Experts of a small language model: 64 experts in each of 13 layers, 308M tokens.
Below are experts of layer 9 (counted from 0) of a mixture-of-experts language model. Rows are named router (the router's row for the expert), down (a neuron's output weights, with its number) and show model dimensions 0-255. Each number is 128 + 24 x the weight over its row's rms, rounded and kept within 0 to 255. Numbers have three digits each.
After each expert's rows: "raises" lists some tokens whose logits its average output raises strongly, later layers aside. This comes from a sample of Wikipedia text that the model never trained on.

# expert 53
router:142099112119130111104145153151149116091131166144136145159127174108112117110151099117151163119095144103106135136168150159178111181152121150147158145096150113094108162115157164091111140143160122154129147151110105144090107120126104135122154139149103143107106114114142118145133096154157157127099112091135139095144132080096121146125089107129095148117077115110111114128170125104111100106125110121124115085117148103114147114143111140153158155150090130164150074086105147103153133110103107097111126140077137134161109110131123111107120148146135122100090140158146120120136112168110141130109103145110169149158094154150151121110117170125141140108087154100174130111146087168113157147095126110160111101093132130114086115123155154141139108107153180138068144147104134162113107089086114
down1:079118131128125120173107134136121093166100116080135101130127128110133177183132137109097112147127134139130144092095108128104133096176116123126193131098092151097137142117149154138109119128163153112130125136108126112120163168118133129105122102088173148139119124081135130133160115092149123167136134097143167142112116161110130139107083104093128113136141154160141106085145151102139122119149167111106124132088170111136088131104127129191084157158115104135133105129122110106116125156133160185099115125115128088152131102128132109123126111137143120129138107165144171099113142108141135085111100132096122092153127154100169121149115104141117140088159140105117123174168131128122130077153073107111172131061118131159120091128130123147109083127152111113153134091148139141158142130125150
down2:084097086112125118100099141148134143088173155100178124103121114133117119140095110144132120149120158092147150149133114103151135116150170162127146131106120124108166181155120110116139151127121123096182103120112167111152096172115096146100106125136087120125123121122126153146100091111092158129123191104106131092181121144115103142126124105141098156109137105121161147164143133138125102093111084124091124127151154120145142091106056143111155160142113088167136115095117108110061156138150135131105121116105136130108125113099136132119117138140118154123123106128131143116137123150120159092140144140143134156143149133166114120106134146138074129117137137142140098100111152108089135127098104138089146106055128121139075071145130143188149153122151167118126103162107122142143103137132126
down3:143110100123150133105159121156088141106121120074128139097128117102123136132098136109135134088110145130129093127156121144084098129127106114145132090047095112179106133112121156141162144127118104075115146146125122143165110144176141124151051147122123100083150144047118158107123176118150114110135104136149127140126142120136099100126144126131125157128104104164147136124102110169118105103122144149100097140118086121098159135132138148164135119119141148123139154110107095118129127107144145105114140124140096162132086169108152156069129142147154099100169120110170122105101140120186142097109166140086140121145151148089123126151107126130141138141141146106175129109100163098124149164115148154142143123125161123090169145152132098167127124099134138138158134123117109160102149118124094
raises: "ues", "ued", "umber"

# expert 32
router:149109100119119097112153158145162134102145167133120151135116162103125113108134108122158137107106150118109147154154162156174116159158122160127163128096146118096124150099156159103090130142162125166108142122129098146091123113131092156130144163155097157092113111111118100123127080165155149128115113092132163106141131088086132167110108121120115155121103104100102112156133115103110104123107119132138099099116150104106162125153105160150125150151108105147138087103108144114143117104096110093109110140097149171148088099148113114087111164145160115122100141170157150118130099147108155159085125123119165154154103155166138114130111159082131168092102150117132150104149092157101145139085109110148085095090112145111099113132164153150117093099162172132100150139098129153109104115106109
down0:149125089131125119117154104121146164111182151154169169109097164111125148120156136123122133126134121109112107104123123144091097129138123162116114120149119112088101122129151125125134133138160128138136108111132146109081106122161089113132152153130138128114139146142136097094125149161094187136090121073111153142092106126122126118125162112132114135149106124157116079136131099096138097067106090141132139107142146136133121131120119127151168160134122096115122108086108117093114165125137165104142087148123168169083132152088095147107122121173163120156136164120092137106161139156124140140172153182125129142108099137130150148136125129148136136087105153136197159115186112148125104126102114112153120095141116149088067093137124116109111130171162157127115131096113120156112179173130147
down1:158134118132153120085116156125151150148171095173114164134116144141160106132124143155135140158112104079109138114126117153140150142096177078139120081085161137110103102125170140167095135101124142127110136147117103142110154148136134148115159149133108147131146133129141134140123108147112151122088111123174147151140099135085100111173131110084103125149064174130136129152181109117112101119123105092173123120110130121148108131142126115134123138109153157119128128117113124110089143135145179135101158099115128123170118141082118115121128109143143123123120126083079199110124146109110188124088141106117148097134108117138120106111163147154126086106159136114143131150178111146176159157116141129155143098127193165153160124134164097142150100126104135129123104160120136161143169139106131
down2:109120115147137128124116155124165112118127095160115133112115148149120116113101130081161134160146150143126149178117172136162131110141149108126153113122161169163177101099117150124159127117144112127136105109147135151135116106139138120150131138113144086157127107185089161122152099087080124126141137140136145099150128116085109072174089118106140116078166140119129072143127101117130122147152091085112171165135106144150129113135073180131123077095155094114122133116117111126079141163115122163137145101115111117103161105086135111113112101097117138108110112164133121175115148091086134113106119122148173119087133131163139123139091141140124152109108101126088133157148130144175116122131144107126098128099133155140110143149108145129160108150105080116169149169121078130133113138115137
raises: " ", " and", " of"

# expert 8
router:160116108115128121088150169153135138099149152149162138147115146108121097106155088137139146114088160108110160151136188173160103174156133156137144143116159121117097169110171149105122142110150130125120140135104092147093108115148105144121144133182112170104109120111115123121116098141165168130126127100115159108181160104115157160111128131108064147104106100106145118151152118103102115118117119163131107112119145109096152123147104174143144167164126131181134114095108135093126108118122103123112131123096141146159112106143101116117121158132151110093085145145161137112139123145110141157119113132130156141170073150151132124146125161120140149110107130124157151107144092131123123159084096096138108078075155109100115136103141133150129104095138168142119143128101137203115092120104111
down1:152121106111093136154125132126130117150150119154126106151138130126121108131119142133168152126167153112141099128096137119130147140159115087152142140104130150178171133101125113173109116152118119122145173159142123113122095163161146151112126116100103096114156082133119107151136147087101181123114120157131114108189147116131135150126118106190164133151112145152152124111146143135123102127192096114156132119158133079156125111146139131125139197094119106127138120127143170157133094108135146163125116097112117100107152122153118084153135113083110106074140121185124125101173101178069157129121127130158179163129125117153133151114118111163134145128091167091117096108179160166129126151086106139136141110129129142125164154155166120093123109145138167138118123110119114136141117109126152
down2:120128130127121163157105108095134107140176147114119173098160139115129150130160130142115111079104078102128121069153110111168125110115163135138127118125137171142157123117188111112158149155132137116114147172108097132106120127166106141155110071106154157167106080136119110133131117158173125126100149100113124152148111137185107151108167128100116129127102148152114083097154130122119111179140115125132115158125130180122110151127107150161118139136157133081125183116116111111176114097118130086108135145085111109165090094132150111082131110126175122154150150135133114141151150131109123124124110132121148089099121112111138131130152137147122108103127178135132147062102150144116098177139117136086094152139124135127087145109105138154108111100141170145155100150144148107147134121121110
down3:084101148121130151108126105130084103119147125114131134124155168154123129150111111113149152155161135113131122175101129087148114148105134118103182118178142126150149104138061097125109134151144157100137102152113156105109126112122128098123143093128122153080134114129122160156112125096150112117120123156132148077078135114144150107099117110154103071095146133118114137163121127155169123095168067100060118144150073114150155141167144106112114106141143114127131094126109136133142124108104103139138115089113103111157105150162151121102147157122066081147110106144146098120102128137143127101142089159147121108115121110145098099178155135136140119138162126135133120106132151136160107102061142153135114140111132105149116158101127116122144151136187173141099147115139153101105130136133117
raises: " |", "b", "nd", " NM"

# expert 48
router:149126119112120116109162158129139123092149148131118152141106162101110120121165091122165137110123152100109146143147154144163106164147114142148142133094144117092103143106159169103112144102157124143119138110116103148112112147137110145124149144157102163104102107131129134131123121163159158134118122096112135119160129107088141166109116110146113162137091102126130122153165084109104076116114120151147117083120150115110153120169092154144145155162121094141155110100103128111144125091117123108096115148102163169164120127145096117119114170162152106106105137164144154093129125156108153151079108152137164175159099150131140090142116148103143150108101151131151148103141098164084150137092096098174116089091115109102077137135142150170151094083145160138102143140087136166084100105103125
down1:130124163124137140149114144125124107095128105150047124103112091130157157142125120139107165118063078116127122097142111154120086125109144147135086106128136102111139112159111124140198111156124146135112113133123164106138160098147137139142120123095134176102169132102160114131166093103137133135128142140100091135120135151109114153146170139145131139111151124124128149128121135129110140123132202144085131125083143174145122115136156121135096081144137188132149087130150155172130124132081134167173158138136072126143148094082120126141101146094129116122115139114116128168123137134131096148118093123069132119117172133152127140150145160121134138134100153181079144158139133111104117128131140163134166129164110114103102132109112106145131142125157124150118100156117145138152095076144151
down2:142102119157131122107175131142089143146134121105144188109120119124112144128117128096139149140126161119117122132153124165147118125143123135160115143133148143148092122116138161136173105124158120095120125108137101118136127123110146109101138107122106158109135138144124108138141111177131099170128117145116136146167137175146137139103129136144113131095125103155171136107147112158144074117126135144145146079150169097087139128132146104142078138150147126139133122082142108123124098107122154122094176118152170110171144117101126179144116120129131191120172110138092121069145142145125123097151102126116127162134131070101095122090132106137191093188115075130165142118131099166101154139142106178128121118108120101092191110155112115110140147095108128122164148176164120155142097129131152
down3:145082112169156158184111109142098119122134143105110128104111090133115099124101129138111167114097122122127099071157141134118098146099094139119152175149122190162127150170098108105113148126118114133138132134131106148132127107146113112116084096156111123192152097092137087115124085165134161117123143118207096124152110152132154123098149131119117129136116150103141139130111093178124107153136126177172105123153082150104112103105135105158100146121108084123114124173096122123140141133126168129119122109126158108159130146116159088131098118131117113120128140118112095165152126119154136092089140112090111133130113086145148156124114150102169128111141125114133121144175128106129164120123078124136126154123102151131119093103157107147113150190107178113132150162109145108124143124145103
raises: ":", "e", "a", "ability"

# expert 39
router:147146118126133106095163157145163117106148172123128145138101154096105111091147097139148156109111153094101154151152158151181109146159123136129163114094124106104102149104163174105105126165164069167122140143116102157083108107113099143108144165148104136089107103132119107132135100145163163125128116082114153105156127095078145155114083099121103148134099108096119120155144124078113099117100127138132099091115151107099146110156105156160149140154109118155123112101119137122121131110097114101142111144119148160149109116160122121122133131137150098116105155148150126092127119154112144145095133126109155175156105137141148092133121161099138172110094145114151140086148093154105145139087123100140096096091116149114097131130161144145133083094142176139097148150098124156112109112109096
down1:154145085133112159138149155123123118123107122098134112138109139112132123122134142137123100169147122126139121121092111148123097066170101123138141160134097114144157130101124082139102081106149154112134162154163153123164137155156074094146136078117099076139168155142123161150137121118136121147130158085133151154129153131142132098124135141138131151133095162206127158132122144098160081145118084140097128165113155132117123119134131095139110107143127169129141142151124132126096130091134137172107136136143123161148157119141085072138149104121137134149127130067098175139100154139157142117109131159129131133106131126112085173079135118137102113163172140152142156105171120110142140143111141132153161104131105145126080142099101087080109126111097142094095106128099115121142141102160158
down2:137153125122100112113151114143085123114162152105105098149115121170100142191147153145120116090120164126111156062116118138131119125137118131117173130144132121146100109140127090067139148141151141150136079140110171086161131105130123147114170173186166143153155122115146155157159113083167150095099179122130132136148117142155115133143125142136155102122126169133095120101118113120126152153127154083143182126107082092093160139149104131144105104175114142134147114140150101156078120157108119118122116125192106141137139149176149154160095122151100139129118093140140103164099119159090144109134130118102133114125170097111157136139117176140096148154085118151111132133130166133133123149088131123162116128137099119120116158142135126092165126142117104124135112145149140122100152129145134
down3:149142067174114132178105149125135143144149130118111090146120114108121157139113106165141097133155124160081195121120075088162111131122113153121106100124099154087162113124091134152133130128138176103115124146112146097119116139121113098108128159139121153162135163153116140152105123140134103136091126138153133092108123141128128110136078092118147171103134148127090083108114091134167090097152104160135156101127091134147144131128113095130099112139142105095096169074112105109136154133166085164076127159143139157164117116105125134092106136135115121155152146145150117128131119173138118141122108096098090141165115166109154109102123159122124140157169121104157150098109124117117144136120153145156136148140133124127147105125092147142130117081162141144106122126196153118088099147125141
raises: " |", "urn", "}"

# expert 50
router:172112102097128114099147155145145129136145165114131157143106139089127095113176115140121143076132146119093131133136157156158122156133124151156139134127164123115096154092172142117113134120131111148107127128121117136101119102124107137129123151160132159095108128092128114145127129136166150117129129107133136060176128092106135134113120121073086154104120122102114123141132090088114078094109099134144084076095149111100129087132094179132161177126134106140147120112114150125138127130131135110133072138093123159146098127146117119133090149158158125127081140176153184115172114117098148126124111149133139125155113096143139102156095149111117147116105152127158157109147114129113123150079106124150094121047127117124109072126152155125129121105136172121096149132121119157111100086093117
down1:097117169158107103098119170161130123122113120161070120112138110091094118122148160120135145122109135107143120103137173169123125125108124109105124122132111105117158150131112125145083158154137122132112185150151119112161136133158092084106080106166113098151150178112133123150147126103067101109110188130132151134119107123128144099121119073104155112136120122166134125119134125123123115065177108129164118129168151137116102138127124127143137079129151156136125092126107178141110137140142128139135115121155145135161091170169129121103132124127130160115107119126137115113138119137140137111105159097103135143155152131130101116090117170077076068138146135117116115130162122102183167156141121168122152179126103111096106134085137108079143144157145124098115138126108139125181128137116110
down2:139111124139107148144124138126124129188106131107088145136131082130153108142141113107099118142215142115116126164142151125161124113083121106151141166135155113133139129136130103136100120110150125139137130147115147120193143134115124093140146126105161156120030148118099160155121131127097135090086150152104110093100125125103138146179129134101133111130146124123142141141141094091134129116129101111106115120147157096135136099129095103137114151114162174119119122109119117129150102148155139116118105136100161089122145112067130132158171125102094157136156140082126122149193112164084130146094124175128116097147085127111192138137087116133123160134119103141134096150128107128102159157094101117155142135149136160109140090117112122132091138113117076171130152135114149115121115102130109
down3:116108141133092159157109173135155160121126161108112114105091118127100147162152116120120100140162111126143131168159140080113160180131112148159121098140170177094112151113142129120157112160079131069138116128141117120179115117104105120132130096147142120110120102152132164087153114151124056142117141127122140127144137097127134092143127159144152133111133147151111105085135141110108141183162111129145100130091073143103146129128101147082135161132124145115116120127094117080129157122140154144124084127134115072143107132144154138108107156161128108145153138109136143157125125117154132153148114104136155134118098105087131173178124107148131122136108150164119128132139124101141166115084125137115125102125121100121151104178108069136159128133142128120154080076123099071153121137134161
raises: "1", "9", "2", "3", "4", "8"